config = dict(
    n_layer=8,
    d_model=128,
    n_experts=16,
    experts_per_token=1,
    d_expert=288,
    d_shared_expert=0,
    activation='squared_relu',
    moe_layers=[1, 2, 3, 4, 5, 6, 7],
    router_score='sigmoid',
    normalize_top_k=False,
    routed_scale=1.0,
    balance_loss=0.000634,
    balance_bias=True,
    init_std_router=0.0115,
    lr_router=0.000293,
    vocab_size=9811,
    norm='rmsnorm',
    norm_eps=1e-06,
    tie_embeddings=False,
    optimizer='adamw',
    lr=0.00298,
    beta1=0.9,
    beta2=0.95,
    batch_tokens=[32768, 65536],
    seq_len=1024,
    train_tokens=359500000,
    steps=7620,
    dataset='wikipedia_en',
)
Below are experts of layer 5 (counted from 0) of a mixture-of-experts language model. Rows are named router (the router's row for the expert), up (a neuron's input weights, with its number), down (a neuron's output weights, with its number) and show model dimensions 0-127. Each number is 200 + 40 x the weight over its row's rms, rounded and kept within 0 to 999.
Before each expert's rows: a language model's description of what the expert responds to; "comes after" lists some tokens at least twice as common just before its tokens as in all text. This comes from a sample of Wikipedia text that the model never trained on. Tokens count by the router's weight.

# expert 9
It responds to: Numbers in tables. Digit tokens in tables, dates, scores, coordinates and percentages, such as 15–4, 36.699667, Fare zone 3, 12,488.
comes after: " |", " (", "|", "–", ":", ";"
router,258,190,212,201,214,135,201,203,249,149,206,296,234,207,281,178,139,222,242,264,217,210,267,189,230,150,204,211,195,220,204,182,199,202,225,208,161,193,106,252,122,171,174,206,228,169,191,229,148,175,222,214,186,267,257,257,138,193,185,226,276,194,225,164,144,162,245,205,229,147,186,175,168,233,161,215,247,179,170,185,172,273,163,249,212,176,221,226,211,199,317,243,169,216,157,171,140,217,228,84,247,217,202,213,176,183,227,154,200,182,224,268,253,162,166,162,212,234,221,277,131,201,225,152,177,187,187,198
up0,210,215,240,280,216,234,253,128,213,175,221,223,223,180,246,128,184,170,157,164,156,199,190,263,210,237,169,268,156,135,239,189,243,203,277,171,214,199,173,230,204,190,182,198,293,165,161,245,221,156,136,169,227,297,187,232,211,150,191,169,215,154,183,159,209,303,225,170,212,157,203,212,213,162,184,290,186,175,246,206,198,210,234,224,267,266,209,261,215,213,173,229,242,255,194,164,147,143,226,246,230,183,192,177,215,181,163,79,236,240,212,215,184,244,174,208,287,250,172,171,216,174,165,231,199,236,185,164
down0,179,167,222,287,214,112,244,246,257,200,238,213,150,234,121,209,301,268,314,220,277,228,170,217,281,261,249,183,160,148,185,276,188,197,172,232,234,196,186,232,198,194,200,145,184,225,220,167,247,269,187,258,249,207,173,257,233,194,240,210,173,145,165,197,293,177,211,259,209,208,195,227,182,223,248,206,170,195,292,212,199,190,210,141,246,187,263,211,228,199,148,189,208,178,158,236,211,196,137,267,162,196,177,195,199,210,192,237,210,215,229,220,182,174,190,181,200,211,200,180,208,200,205,267,151,204,157,121
up1,255,186,222,126,194,229,167,190,182,148,196,207,184,246,189,117,233,216,177,171,186,165,190,229,203,209,177,329,147,143,166,217,220,146,179,206,190,148,232,210,172,351,185,219,213,255,221,216,224,247,204,198,260,240,198,165,229,196,204,201,259,161,225,225,276,219,221,223,225,224,159,184,195,171,137,116,228,251,218,163,207,182,180,205,174,252,204,226,152,138,175,217,203,269,231,195,192,133,233,193,238,208,231,118,223,205,165,173,158,195,312,181,162,174,253,237,138,188,210,177,216,166,195,156,173,135,152,175
down1,234,170,235,207,181,164,224,201,201,182,268,233,167,250,211,131,216,177,226,198,143,242,230,234,147,202,286,132,196,214,232,242,192,216,200,237,219,255,124,211,179,209,151,211,209,139,171,184,205,241,167,120,237,184,190,242,242,176,197,227,256,203,255,221,194,146,200,224,272,205,197,224,249,276,267,120,171,142,210,136,295,159,162,213,263,249,251,172,289,176,196,173,248,199,222,219,263,196,203,199,150,184,171,170,199,171,195,199,184,259,230,255,190,128,205,267,144,187,198,151,200,245,145,245,195,180,123,182
up2,143,238,192,178,199,201,225,215,126,276,205,210,217,170,275,177,231,257,146,229,216,167,177,206,180,206,252,199,119,188,157,189,216,268,178,148,223,207,228,187,157,258,251,186,192,211,174,246,142,227,246,209,151,192,304,258,192,239,242,181,202,209,181,158,161,230,188,252,188,254,246,210,175,277,170,167,193,157,177,180,269,118,164,184,198,183,260,167,208,140,231,173,249,164,156,233,200,260,163,103,222,203,246,227,189,263,183,270,200,167,255,209,223,200,213,175,237,241,262,225,265,212,191,149,184,179,199,296
down2,203,183,226,215,182,167,183,195,226,199,209,203,252,171,151,277,238,226,281,132,219,210,176,190,156,161,192,183,97,263,163,178,216,191,226,136,242,235,259,197,238,177,186,165,226,203,184,195,274,196,180,257,218,257,206,126,172,204,181,157,238,157,179,255,167,132,158,210,197,269,240,220,175,231,301,226,254,173,218,149,147,162,257,215,206,190,186,279,167,170,201,243,250,227,187,201,246,193,198,251,191,247,151,108,152,240,228,146,197,181,245,246,185,259,168,185,198,209,249,227,269,244,120,226,160,189,169,233

# expert 10
It responds to: Determiners and ordinals. Articles and determiners (the, a, an, this, every) and ordinals like first, second before nouns such as year, season, time.
comes after: " of", " the", " in", " a", " to", " with"
router,226,176,217,153,309,201,217,214,231,159,191,281,244,202,274,212,218,181,196,202,162,240,263,241,238,170,211,189,202,264,180,212,185,193,250,149,191,211,187,179,158,185,151,195,276,187,183,209,135,168,195,166,167,160,245,254,145,144,181,188,218,210,198,180,205,222,226,247,196,237,250,177,232,257,197,107,244,135,237,203,160,147,203,225,251,231,296,205,276,164,236,282,240,165,203,201,156,242,233,166,256,99,213,225,197,157,164,185,167,122,228,272,179,169,252,248,180,191,176,233,184,218,225,163,173,179,197,139
up8,164,241,144,177,210,143,192,228,183,194,211,259,214,254,247,170,234,233,203,191,190,198,196,183,272,230,229,205,151,168,183,157,208,230,228,127,263,231,218,211,115,212,201,217,204,140,233,185,152,116,208,145,146,206,157,227,191,209,167,236,227,299,208,259,191,267,211,209,205,223,216,239,184,280,176,218,196,154,169,260,243,143,178,168,289,162,217,193,206,113,194,310,211,192,177,229,114,227,175,178,206,214,243,211,255,210,187,135,250,134,228,216,176,159,234,248,171,211,231,267,256,225,216,161,228,172,245,156
down8,184,236,211,229,242,108,158,146,217,250,299,226,145,189,262,287,293,290,182,200,197,148,234,195,241,216,200,145,161,171,185,133,204,203,167,210,183,186,224,280,114,144,223,236,211,247,187,198,182,224,198,201,184,224,182,148,182,177,182,159,181,148,206,224,166,135,231,192,229,151,235,229,175,248,206,212,170,227,174,181,197,179,163,253,200,231,170,198,114,144,226,158,242,163,168,113,217,291,212,200,146,195,173,165,294,196,183,168,171,198,213,181,147,148,225,203,250,220,180,212,204,155,188,235,173,235,251,196
up9,265,254,190,171,213,165,245,165,164,206,229,245,211,166,266,228,197,205,198,172,229,280,237,141,172,168,193,273,154,206,182,161,254,213,253,272,242,175,186,166,194,294,189,206,179,209,175,250,252,162,195,237,177,240,190,173,223,209,268,156,216,233,143,233,174,196,232,206,242,224,161,216,197,183,192,191,213,166,82,247,189,221,229,169,233,235,158,142,179,224,302,242,176,258,190,218,136,232,197,159,210,196,286,151,203,264,241,186,181,184,214,198,276,150,211,150,167,223,261,301,187,140,179,214,220,221,161,226
down9,209,209,218,269,218,172,84,169,256,197,137,167,272,191,177,220,218,184,186,194,266,176,240,218,133,167,99,228,249,209,186,143,193,235,183,159,126,208,293,156,189,149,238,221,220,161,264,169,193,158,168,305,257,159,195,243,226,206,214,213,225,211,165,190,217,212,134,248,177,241,217,153,198,173,186,222,193,258,228,210,269,198,193,268,202,205,150,153,234,282,180,207,251,230,162,214,236,193,122,206,250,236,227,173,243,175,174,282,198,216,219,158,194,161,231,189,148,214,164,262,196,220,204,219,179,185,153,201
up10,201,277,227,164,180,204,190,182,190,223,227,227,264,261,216,147,221,135,145,235,140,251,198,255,295,203,162,212,181,213,154,231,189,169,204,144,184,225,148,219,110,233,192,206,229,153,177,189,201,234,244,159,219,167,236,196,193,152,251,232,203,171,170,228,134,191,209,259,177,180,196,200,214,288,137,258,222,174,210,176,181,215,184,154,232,233,206,254,237,226,222,263,229,243,188,209,151,216,262,267,203,83,256,205,133,257,282,162,193,210,157,156,277,214,233,226,195,196,183,153,247,170,172,272,165,169,191,182
down10,236,287,219,184,163,282,134,236,268,180,215,208,201,234,149,246,251,140,173,238,195,217,184,136,185,204,190,118,221,196,159,161,172,186,183,250,239,202,200,277,93,237,227,210,191,262,140,172,176,149,175,187,170,140,222,191,154,174,186,245,177,193,146,208,158,156,259,215,148,191,188,205,112,188,177,253,232,148,236,244,212,175,180,194,211,180,200,287,132,180,228,172,227,162,198,213,190,191,179,283,215,155,207,104,156,231,184,223,167,222,194,163,202,165,167,156,249,250,185,182,255,249,162,245,223,231,205,141

# expert 3
It responds to: Infobox field names. Field labels and values in infobox or list lines before a colon, such as Born, Location, Coordinates, Home stadium, Population.
comes after: "-", "|", " •", "–", " JPL", "Personal"
router,249,242,205,71,259,228,232,220,183,226,266,213,178,188,276,261,199,213,228,156,161,278,227,199,211,162,255,222,189,250,175,181,218,182,217,153,170,250,146,249,227,249,140,194,222,181,194,231,200,182,213,185,143,236,206,182,179,240,210,191,175,201,144,180,108,218,217,226,239,257,238,249,172,223,170,264,195,216,181,200,186,244,272,177,226,221,231,250,195,162,223,202,214,240,159,174,150,234,222,139,221,156,257,212,197,169,248,143,132,113,233,196,187,137,257,124,247,235,172,155,189,215,257,250,218,278,174,221
up0,261,186,151,143,224,200,263,234,145,192,203,294,277,160,209,211,159,262,253,196,217,218,263,204,167,206,235,218,213,197,233,254,145,270,255,179,174,170,142,211,285,240,159,180,207,198,195,204,195,212,246,242,206,194,215,212,188,235,170,157,190,229,130,169,157,257,230,242,259,219,235,214,230,157,188,131,223,180,171,183,165,220,217,165,198,157,196,180,143,173,224,196,174,157,169,243,94,193,154,153,222,185,251,207,194,228,182,192,284,170,199,213,332,211,148,167,103,247,166,183,211,202,205,205,241,158,223,251
down0,205,142,158,157,198,175,244,184,216,255,213,233,250,160,161,220,202,160,245,278,138,229,223,239,132,215,220,257,246,212,105,187,251,193,253,260,254,104,235,197,152,215,163,237,180,176,194,222,150,248,193,257,250,219,169,265,190,271,260,140,202,170,231,176,156,233,187,141,176,191,197,169,130,169,222,133,199,204,191,263,206,216,199,231,280,192,161,143,190,122,140,214,183,218,190,246,270,213,210,201,126,195,272,182,250,215,182,176,122,225,157,245,230,208,173,185,247,217,224,212,193,216,212,200,199,149,174,216
up1,303,177,176,249,219,225,153,219,144,193,212,191,232,234,186,192,198,193,174,130,138,192,198,277,219,177,180,238,220,230,171,195,208,211,220,220,275,236,259,216,236,211,236,204,165,214,199,206,174,128,164,288,247,257,244,146,192,208,153,178,234,194,124,224,127,198,217,228,168,198,213,182,166,199,154,208,204,226,186,173,128,292,249,198,201,201,178,249,215,113,228,228,148,271,155,190,180,195,181,220,169,272,216,202,211,133,134,129,133,175,195,249,195,162,202,132,199,264,229,203,230,234,273,278,196,209,234,142
down1,150,120,254,232,220,171,195,103,243,220,248,185,262,115,151,246,165,244,169,195,121,189,192,229,261,147,207,250,202,152,152,272,129,180,157,201,181,190,178,169,240,267,214,203,166,200,170,176,217,224,218,183,167,200,241,179,191,159,226,202,293,169,193,162,244,266,221,165,181,232,177,157,151,213,230,208,240,208,249,169,122,209,216,180,158,206,203,237,243,194,153,212,188,258,252,135,246,204,190,299,142,171,220,211,194,170,279,212,225,227,228,213,216,148,117,213,226,173,173,151,235,188,254,219,197,187,203,265
up2,199,201,208,161,261,256,248,204,219,223,242,193,178,225,267,235,233,174,138,214,183,176,245,133,176,168,231,196,216,251,209,249,254,200,217,188,179,207,227,202,189,206,232,203,180,299,199,184,177,194,222,206,200,231,220,197,165,148,196,287,174,234,173,193,178,249,148,270,181,204,210,270,204,173,188,209,212,238,247,239,213,233,274,179,149,143,267,186,204,237,203,289,112,211,169,181,158,229,238,148,174,119,194,204,133,150,262,174,163,148,259,192,224,158,233,187,191,159,180,188,240,180,187,314,146,265,142,109
down2,154,182,235,187,177,217,220,242,201,230,172,102,214,191,317,153,238,186,189,151,174,189,183,212,193,191,230,144,225,156,229,244,173,189,223,260,220,181,180,255,188,194,207,242,217,134,211,231,252,240,214,186,138,197,247,180,141,219,213,178,247,174,265,205,195,91,244,228,180,144,181,201,184,121,111,236,229,123,271,244,221,186,236,197,228,113,249,208,165,188,151,166,187,228,162,191,155,153,210,192,206,179,142,227,239,152,168,208,207,155,209,179,275,289,266,250,163,190,164,129,223,213,191,227,195,226,179,201

# expert 1
It responds to: Table and list separators. Pipe cells in wiki tables and dash bullets opening infobox lines such as Adopted or Owned by, plus occasional demographic words.
comes after: "\n", " ", ")", " —", "\n ", " Party"
router,193,185,200,165,234,142,240,151,212,169,209,239,216,211,279,240,214,198,235,191,208,264,167,222,208,179,151,255,219,233,176,226,246,220,291,188,141,222,198,190,190,156,128,222,212,223,166,178,165,153,200,201,178,196,248,169,193,187,197,154,252,224,194,162,195,195,210,291,280,214,174,177,142,235,152,155,189,200,145,237,194,186,192,107,213,203,249,182,250,160,254,224,253,276,159,223,131,195,290,176,222,108,194,153,163,169,263,122,175,183,203,201,226,144,208,206,257,228,233,206,212,278,212,173,266,146,207,284
up0,285,217,284,228,234,246,332,141,182,218,117,204,269,205,219,270,226,172,206,209,182,249,178,174,150,135,241,164,139,228,163,111,209,230,182,211,185,238,212,245,251,195,213,159,173,159,225,226,225,141,152,193,164,212,260,201,172,157,256,185,239,303,190,183,212,240,252,208,221,173,181,178,200,258,182,218,203,209,134,200,155,201,181,182,244,174,111,132,226,188,185,129,229,243,184,143,174,207,198,208,229,218,251,169,204,171,156,232,189,143,201,214,242,114,179,194,195,165,215,185,152,193,200,169,241,200,221,179
down0,213,203,144,182,205,249,164,204,195,217,206,194,231,210,222,189,196,183,196,173,214,160,204,116,229,208,184,195,199,252,251,224,232,178,214,240,102,205,186,217,148,207,175,169,169,106,168,184,249,194,167,188,284,242,274,228,226,134,207,156,180,208,227,206,213,188,142,216,153,191,206,254,169,172,306,146,170,161,204,178,166,175,147,92,241,182,173,193,272,178,179,159,176,220,296,218,203,289,217,200,248,145,137,282,225,171,258,171,162,224,143,156,182,230,268,212,207,245,200,260,185,152,154,193,152,230,183,216
up1,246,230,236,164,180,210,186,210,218,233,248,181,160,246,231,157,274,144,168,232,222,213,183,149,209,166,144,247,182,187,326,217,162,218,167,148,194,258,177,266,163,155,209,178,170,228,179,210,189,203,218,208,159,141,153,202,230,268,159,259,187,161,200,186,195,172,192,147,204,193,249,227,216,277,191,249,169,259,226,168,247,164,209,231,165,155,169,205,186,118,183,157,242,245,172,257,181,243,204,173,157,236,177,264,284,240,183,271,196,137,184,202,265,200,143,240,168,156,200,234,218,266,170,247,244,106,215,161
down1,256,159,204,185,194,235,232,180,282,169,279,176,155,238,180,129,187,233,190,245,190,207,202,193,158,197,142,266,223,167,251,229,185,141,209,207,185,113,197,119,230,220,152,135,201,216,149,166,272,217,117,191,172,179,241,234,184,180,166,140,185,164,195,238,218,150,176,106,193,174,214,236,307,242,198,235,140,227,213,153,280,154,195,189,219,191,172,194,184,254,175,236,207,282,228,205,227,224,222,181,202,224,193,190,227,148,204,151,267,144,176,191,168,205,89,241,171,185,197,165,205,187,196,160,182,267,217,225
up2,166,245,178,210,242,160,200,206,192,134,239,186,245,238,232,229,266,243,176,218,263,265,208,188,278,158,224,264,190,183,154,232,156,212,257,192,196,167,162,196,272,233,230,203,289,131,194,212,176,235,191,189,257,186,225,186,232,221,225,213,149,167,181,118,97,211,196,264,260,121,212,234,132,145,218,184,200,214,268,234,158,275,260,209,217,268,208,192,169,226,173,171,175,128,181,189,200,171,207,220,240,261,167,217,203,209,138,191,165,206,150,285,227,212,217,177,144,241,214,205,132,149,241,174,223,162,195,210
down2,225,156,162,185,146,147,221,146,181,228,235,217,138,137,295,184,167,157,256,253,152,181,223,176,205,212,209,235,168,247,225,256,216,180,172,258,262,236,244,240,287,228,169,172,182,186,247,174,195,175,255,169,169,187,165,205,146,250,215,166,180,174,235,151,210,324,280,175,254,261,192,185,227,203,197,183,143,250,189,241,186,189,229,200,104,199,165,150,142,161,220,275,251,204,185,185,240,184,175,228,134,194,214,185,250,204,154,175,276,192,217,213,189,151,270,228,180,241,261,219,179,180,206,182,210,237,221,237

# expert 11
It responds to: Word-initial prefixes. Opening pieces of split words, often Latinate prefixes like pre, trans, con, ex, inc, as in inconvenient or unconstitutional.
comes after: "-", " \"", " to", " was", " a", " ("
router,216,170,261,209,207,182,239,149,222,170,154,231,228,314,206,173,159,203,222,175,207,176,230,287,222,147,172,310,274,285,261,264,167,284,192,155,173,201,234,158,221,188,159,241,260,239,200,253,179,172,180,279,185,202,180,179,179,174,174,149,198,175,132,149,152,214,264,208,167,235,178,184,209,213,174,243,252,200,210,157,161,244,235,189,257,224,244,193,279,167,291,163,156,219,211,229,150,234,210,113,226,172,176,195,181,189,217,159,155,156,193,252,197,189,200,201,209,235,236,218,219,157,174,212,221,167,176,155
up8,252,227,237,276,229,198,175,226,233,160,189,249,189,172,244,191,239,169,174,200,147,228,288,162,175,184,218,225,211,182,103,255,201,192,243,195,200,221,152,126,278,110,218,201,210,130,206,314,223,239,172,211,252,262,194,103,285,182,169,212,221,207,171,176,208,225,165,266,168,168,164,149,176,198,176,182,192,232,190,205,132,215,271,232,272,160,222,272,253,183,194,211,205,227,229,183,249,202,237,207,154,175,194,203,205,222,254,194,172,192,230,232,254,218,185,248,212,190,170,221,146,247,253,249,184,190,275,167
down8,111,232,196,211,213,240,136,195,159,274,228,155,204,201,226,206,231,260,220,143,165,234,206,203,175,178,232,150,202,201,284,197,214,211,216,216,147,181,164,233,228,155,207,260,179,65,185,240,176,152,159,234,206,199,175,152,174,209,209,213,209,169,230,149,241,178,261,197,122,167,194,222,168,218,222,203,294,227,187,174,164,151,192,208,183,212,233,268,212,225,211,182,273,168,255,312,212,250,266,209,149,191,246,232,186,223,200,235,241,249,149,188,213,220,152,222,205,150,178,267,134,240,123,166,219,199,159,152
up9,220,207,219,165,177,251,287,133,122,190,181,193,139,250,214,108,83,191,197,216,88,253,213,261,213,114,156,214,207,213,174,218,184,272,217,176,183,184,194,202,195,153,189,183,196,192,168,150,181,133,176,268,254,172,210,174,199,175,204,216,189,272,186,147,249,272,250,188,165,179,178,142,128,134,169,203,238,258,200,187,181,189,216,163,177,196,241,194,213,165,218,156,234,214,157,162,245,192,211,178,244,209,167,184,178,224,225,152,127,202,146,201,189,145,251,172,176,246,277,214,222,175,157,186,206,190,204,265
down9,199,281,208,206,139,197,107,151,206,251,247,214,130,199,180,180,189,231,140,197,189,227,99,198,210,227,155,153,174,212,111,246,210,242,253,194,188,209,163,228,175,242,184,192,267,207,281,164,189,208,169,228,208,167,165,193,150,254,227,201,174,220,183,210,210,256,199,207,176,131,221,190,241,252,200,191,224,201,167,284,288,157,215,150,219,167,191,127,185,201,122,252,284,168,256,189,240,139,258,204,242,257,206,234,263,216,127,228,224,248,163,213,234,260,198,225,193,157,198,262,202,223,196,233,168,236,183,214
up10,215,175,192,140,151,219,220,227,209,133,206,182,246,231,173,228,171,166,214,176,202,244,140,137,279,227,232,183,152,237,267,231,230,277,211,97,268,228,222,203,171,235,113,207,172,189,198,152,201,208,217,236,164,189,188,245,202,192,218,236,212,158,115,201,200,206,250,175,160,193,198,187,160,253,227,246,186,145,224,192,195,86,186,225,229,240,148,249,194,217,198,227,119,259,139,186,211,213,307,137,152,136,195,185,204,201,189,209,158,180,256,193,185,199,238,207,165,197,262,228,236,181,144,187,184,110,165,250
down10,121,240,208,173,109,197,247,164,234,168,222,194,114,225,202,259,173,259,237,113,229,201,187,193,244,178,215,258,179,201,207,166,110,233,172,211,220,160,264,176,197,210,219,188,226,192,241,201,144,213,170,169,240,186,203,241,197,149,225,188,281,226,143,196,198,228,246,244,222,234,186,229,178,182,233,187,245,229,183,202,149,182,180,174,175,168,144,248,214,226,186,187,159,194,163,214,219,161,227,211,174,190,286,188,125,239,188,206,165,216,111,198,173,229,132,238,203,204,108,219,202,186,60,262,162,167,270,154

# expert 0
It responds to: Clause-joining conjunctions. Commas, and, but, which, who, when and subject pronouns beginning a new clause in narrative prose, e.g. ", and prevented", "he".
comes after: ",", ".", "s", " that", " but", " However"
router,254,155,206,225,219,186,191,191,185,154,152,248,220,236,167,190,183,174,296,191,196,305,267,215,179,202,186,180,203,193,195,249,228,218,228,170,220,273,220,135,197,208,250,265,227,204,139,228,185,214,229,196,247,203,198,166,226,136,200,134,263,237,135,133,152,191,315,262,266,164,201,172,137,206,184,190,173,178,168,206,215,226,203,237,269,264,190,195,204,186,235,289,245,218,161,270,125,207,210,210,239,166,192,165,150,256,235,165,228,157,191,279,194,178,204,215,215,171,175,243,200,181,216,267,224,255,131,200
up8,206,136,236,189,264,189,192,170,216,277,244,118,178,272,260,235,291,233,190,178,170,255,217,251,222,194,221,166,169,138,179,217,314,236,180,154,228,202,195,193,266,225,160,218,188,226,222,185,146,222,221,277,153,178,214,237,236,201,185,209,164,269,254,208,182,250,196,238,249,257,214,245,166,212,228,180,180,131,157,179,224,204,219,135,160,232,189,254,196,223,272,224,127,167,219,197,215,191,243,189,259,129,252,179,213,188,233,247,121,208,177,238,229,187,201,168,246,205,147,134,197,146,171,221,136,160,224,184
down8,171,180,188,260,187,248,163,259,167,223,235,209,235,216,197,221,205,230,190,186,158,190,164,232,221,236,190,264,230,253,175,239,242,208,181,151,204,146,124,218,217,238,216,158,240,200,105,122,196,144,194,152,203,141,182,297,271,175,163,228,216,122,176,246,233,211,209,250,259,255,195,165,206,232,175,284,194,195,348,144,260,239,176,190,222,187,255,171,181,173,280,146,167,152,212,164,146,174,215,188,240,252,226,186,202,224,174,196,205,165,228,223,178,195,184,137,232,198,187,233,185,237,119,220,202,170,185,209
up9,166,259,219,236,142,209,220,193,181,202,183,192,202,174,225,191,181,175,207,235,236,158,203,211,136,215,210,242,231,216,186,238,272,189,302,280,246,183,147,134,196,210,263,292,181,222,275,187,144,179,246,153,220,157,163,267,171,236,195,215,276,237,208,244,199,207,221,320,222,246,260,146,150,195,225,170,235,198,233,246,185,243,255,202,184,162,237,189,218,206,185,136,202,162,181,238,235,210,195,184,204,206,211,147,165,183,151,169,260,262,256,140,189,193,245,222,211,135,252,228,234,287,173,212,198,126,212,158
down9,229,234,206,236,240,149,174,225,135,201,230,202,170,227,177,177,143,217,224,181,163,256,206,189,182,149,175,191,160,261,257,215,219,168,108,174,200,232,178,186,232,162,234,121,147,202,151,201,306,182,202,226,239,249,212,177,158,198,231,221,259,147,156,171,274,166,248,136,208,194,234,239,222,251,259,173,262,150,185,236,196,155,126,153,243,163,147,170,115,182,233,197,210,267,175,170,212,248,240,225,150,229,132,229,198,173,215,190,230,181,171,183,277,167,263,262,225,221,246,141,143,152,199,233,202,226,236,237
up10,213,123,178,149,176,174,238,228,186,211,147,121,175,213,205,243,173,163,252,192,196,211,256,222,216,146,159,279,179,254,248,215,264,184,159,162,213,228,207,226,184,214,190,192,230,197,293,251,157,172,105,192,162,273,176,231,231,218,215,178,241,173,160,222,174,167,193,233,153,216,224,183,169,207,222,121,244,208,157,225,97,224,264,229,186,285,172,137,150,281,205,160,241,202,240,264,189,288,172,155,199,220,208,220,219,203,172,158,212,189,151,184,225,133,239,155,141,190,168,181,142,220,151,181,208,187,141,194
down10,229,146,167,169,186,153,193,166,241,211,185,152,155,216,238,238,128,236,270,148,155,236,193,198,186,139,156,188,181,209,208,209,173,154,156,186,226,168,202,170,225,170,198,203,263,250,226,131,203,235,190,143,209,257,186,221,181,173,123,283,244,160,229,140,254,165,183,135,76,154,168,200,195,173,233,99,236,214,195,210,220,234,253,203,222,209,94,161,169,248,255,107,249,213,239,201,197,194,158,156,190,165,130,229,232,131,187,189,221,180,192,195,177,205,189,208,203,194,196,240,135,186,146,206,196,175,196,270

# expert 14
It responds to: Line breaks and word starts. Line breaks after paragraphs, headings or formulas, plus first pieces of split common words like design, tax, symplectic.
comes after: "\n", ".", "==", " ==", ")", "==="
router,254,221,246,146,199,193,240,105,142,220,246,214,227,206,248,234,159,195,263,252,202,236,220,217,248,144,191,259,233,226,217,207,269,243,180,184,264,211,223,195,224,206,165,260,254,239,224,222,223,153,203,223,210,207,189,201,170,249,241,194,240,222,156,98,203,308,249,229,236,212,239,180,224,213,203,245,263,188,130,245,165,186,183,262,251,226,169,157,165,180,192,231,173,304,224,207,155,264,273,182,224,149,209,134,238,204,204,165,191,165,261,219,223,206,158,136,256,182,263,171,185,178,199,193,235,171,136,214
up0,172,211,163,186,285,205,237,213,188,213,202,215,173,214,191,180,203,175,251,180,225,244,187,200,209,241,241,284,136,209,234,169,240,172,234,144,154,158,207,201,182,161,159,128,261,265,201,154,208,218,219,212,221,237,151,147,222,235,260,256,183,249,213,151,106,266,219,215,160,159,167,153,281,248,237,186,264,134,194,224,156,238,152,246,245,182,226,125,157,187,265,165,184,226,163,260,140,229,187,190,251,158,199,208,187,199,204,167,198,233,202,255,169,204,202,236,233,194,229,208,96,240,215,292,226,179,133,157
down0,237,135,238,230,214,207,166,235,216,229,226,202,215,167,208,228,183,217,209,179,236,263,216,233,145,152,260,253,172,192,233,177,151,199,198,136,248,230,156,237,229,244,184,128,199,184,212,216,250,260,217,149,260,212,186,168,249,246,207,215,156,189,187,178,184,182,199,150,185,190,177,180,301,191,245,131,197,194,111,102,248,229,131,252,148,253,200,195,291,118,167,205,158,226,187,219,170,178,150,211,174,236,149,268,215,156,132,214,219,179,192,200,221,202,179,253,190,262,187,145,214,267,222,242,292,232,227,239
up1,149,272,248,152,217,256,210,157,179,216,195,237,149,209,183,198,172,168,197,125,208,217,229,185,194,205,214,314,228,113,209,210,201,221,222,135,174,197,136,205,185,243,140,174,184,274,233,246,157,162,308,191,223,107,197,184,161,228,158,206,196,211,196,209,204,272,126,229,209,176,166,263,264,152,193,206,285,191,180,221,71,172,240,173,237,248,260,248,165,191,266,211,164,204,222,210,246,141,188,150,152,206,218,188,204,193,180,168,198,226,187,187,197,220,147,254,224,240,222,199,217,203,175,179,171,160,195,150
down1,217,169,211,216,127,159,200,155,188,167,195,229,205,182,208,230,174,126,291,228,184,243,195,252,163,158,191,171,240,150,196,196,172,239,213,135,214,198,188,257,235,172,206,189,257,167,211,234,168,285,217,268,218,182,126,168,155,206,215,287,194,222,161,140,157,192,153,167,185,217,199,114,206,288,246,181,282,145,166,220,261,232,224,221,186,214,245,255,236,132,249,243,172,234,235,227,214,185,255,263,239,185,231,198,182,170,214,157,212,222,199,169,197,304,188,262,250,194,188,172,209,238,240,187,289,189,239,249
up2,259,267,244,216,348,243,232,179,198,213,232,246,216,204,214,184,203,176,200,130,260,193,177,184,174,172,209,283,219,182,247,217,184,185,253,159,198,181,195,179,163,152,126,215,234,241,219,247,284,178,156,216,193,209,178,267,144,136,216,206,201,210,135,206,253,256,158,227,269,198,165,257,225,134,163,112,207,221,147,202,181,212,239,190,248,178,224,158,228,206,201,209,195,182,142,158,220,186,206,194,110,113,192,154,134,206,175,183,147,208,132,221,201,202,147,224,175,204,123,213,184,198,231,178,256,227,184,184
down2,129,167,206,294,224,146,192,222,205,147,224,157,178,224,162,132,215,241,207,244,212,197,188,226,159,176,207,115,207,92,223,286,167,182,204,195,203,210,177,255,287,205,199,204,173,172,190,154,214,200,170,185,242,195,248,166,108,192,280,168,212,219,224,112,206,166,99,186,186,221,282,178,204,233,240,160,208,210,141,213,182,199,176,280,234,196,244,152,224,217,174,281,255,228,277,228,249,222,257,285,204,207,194,233,181,199,168,230,205,204,234,180,181,216,223,234,174,200,262,166,182,204,183,173,177,138,185,207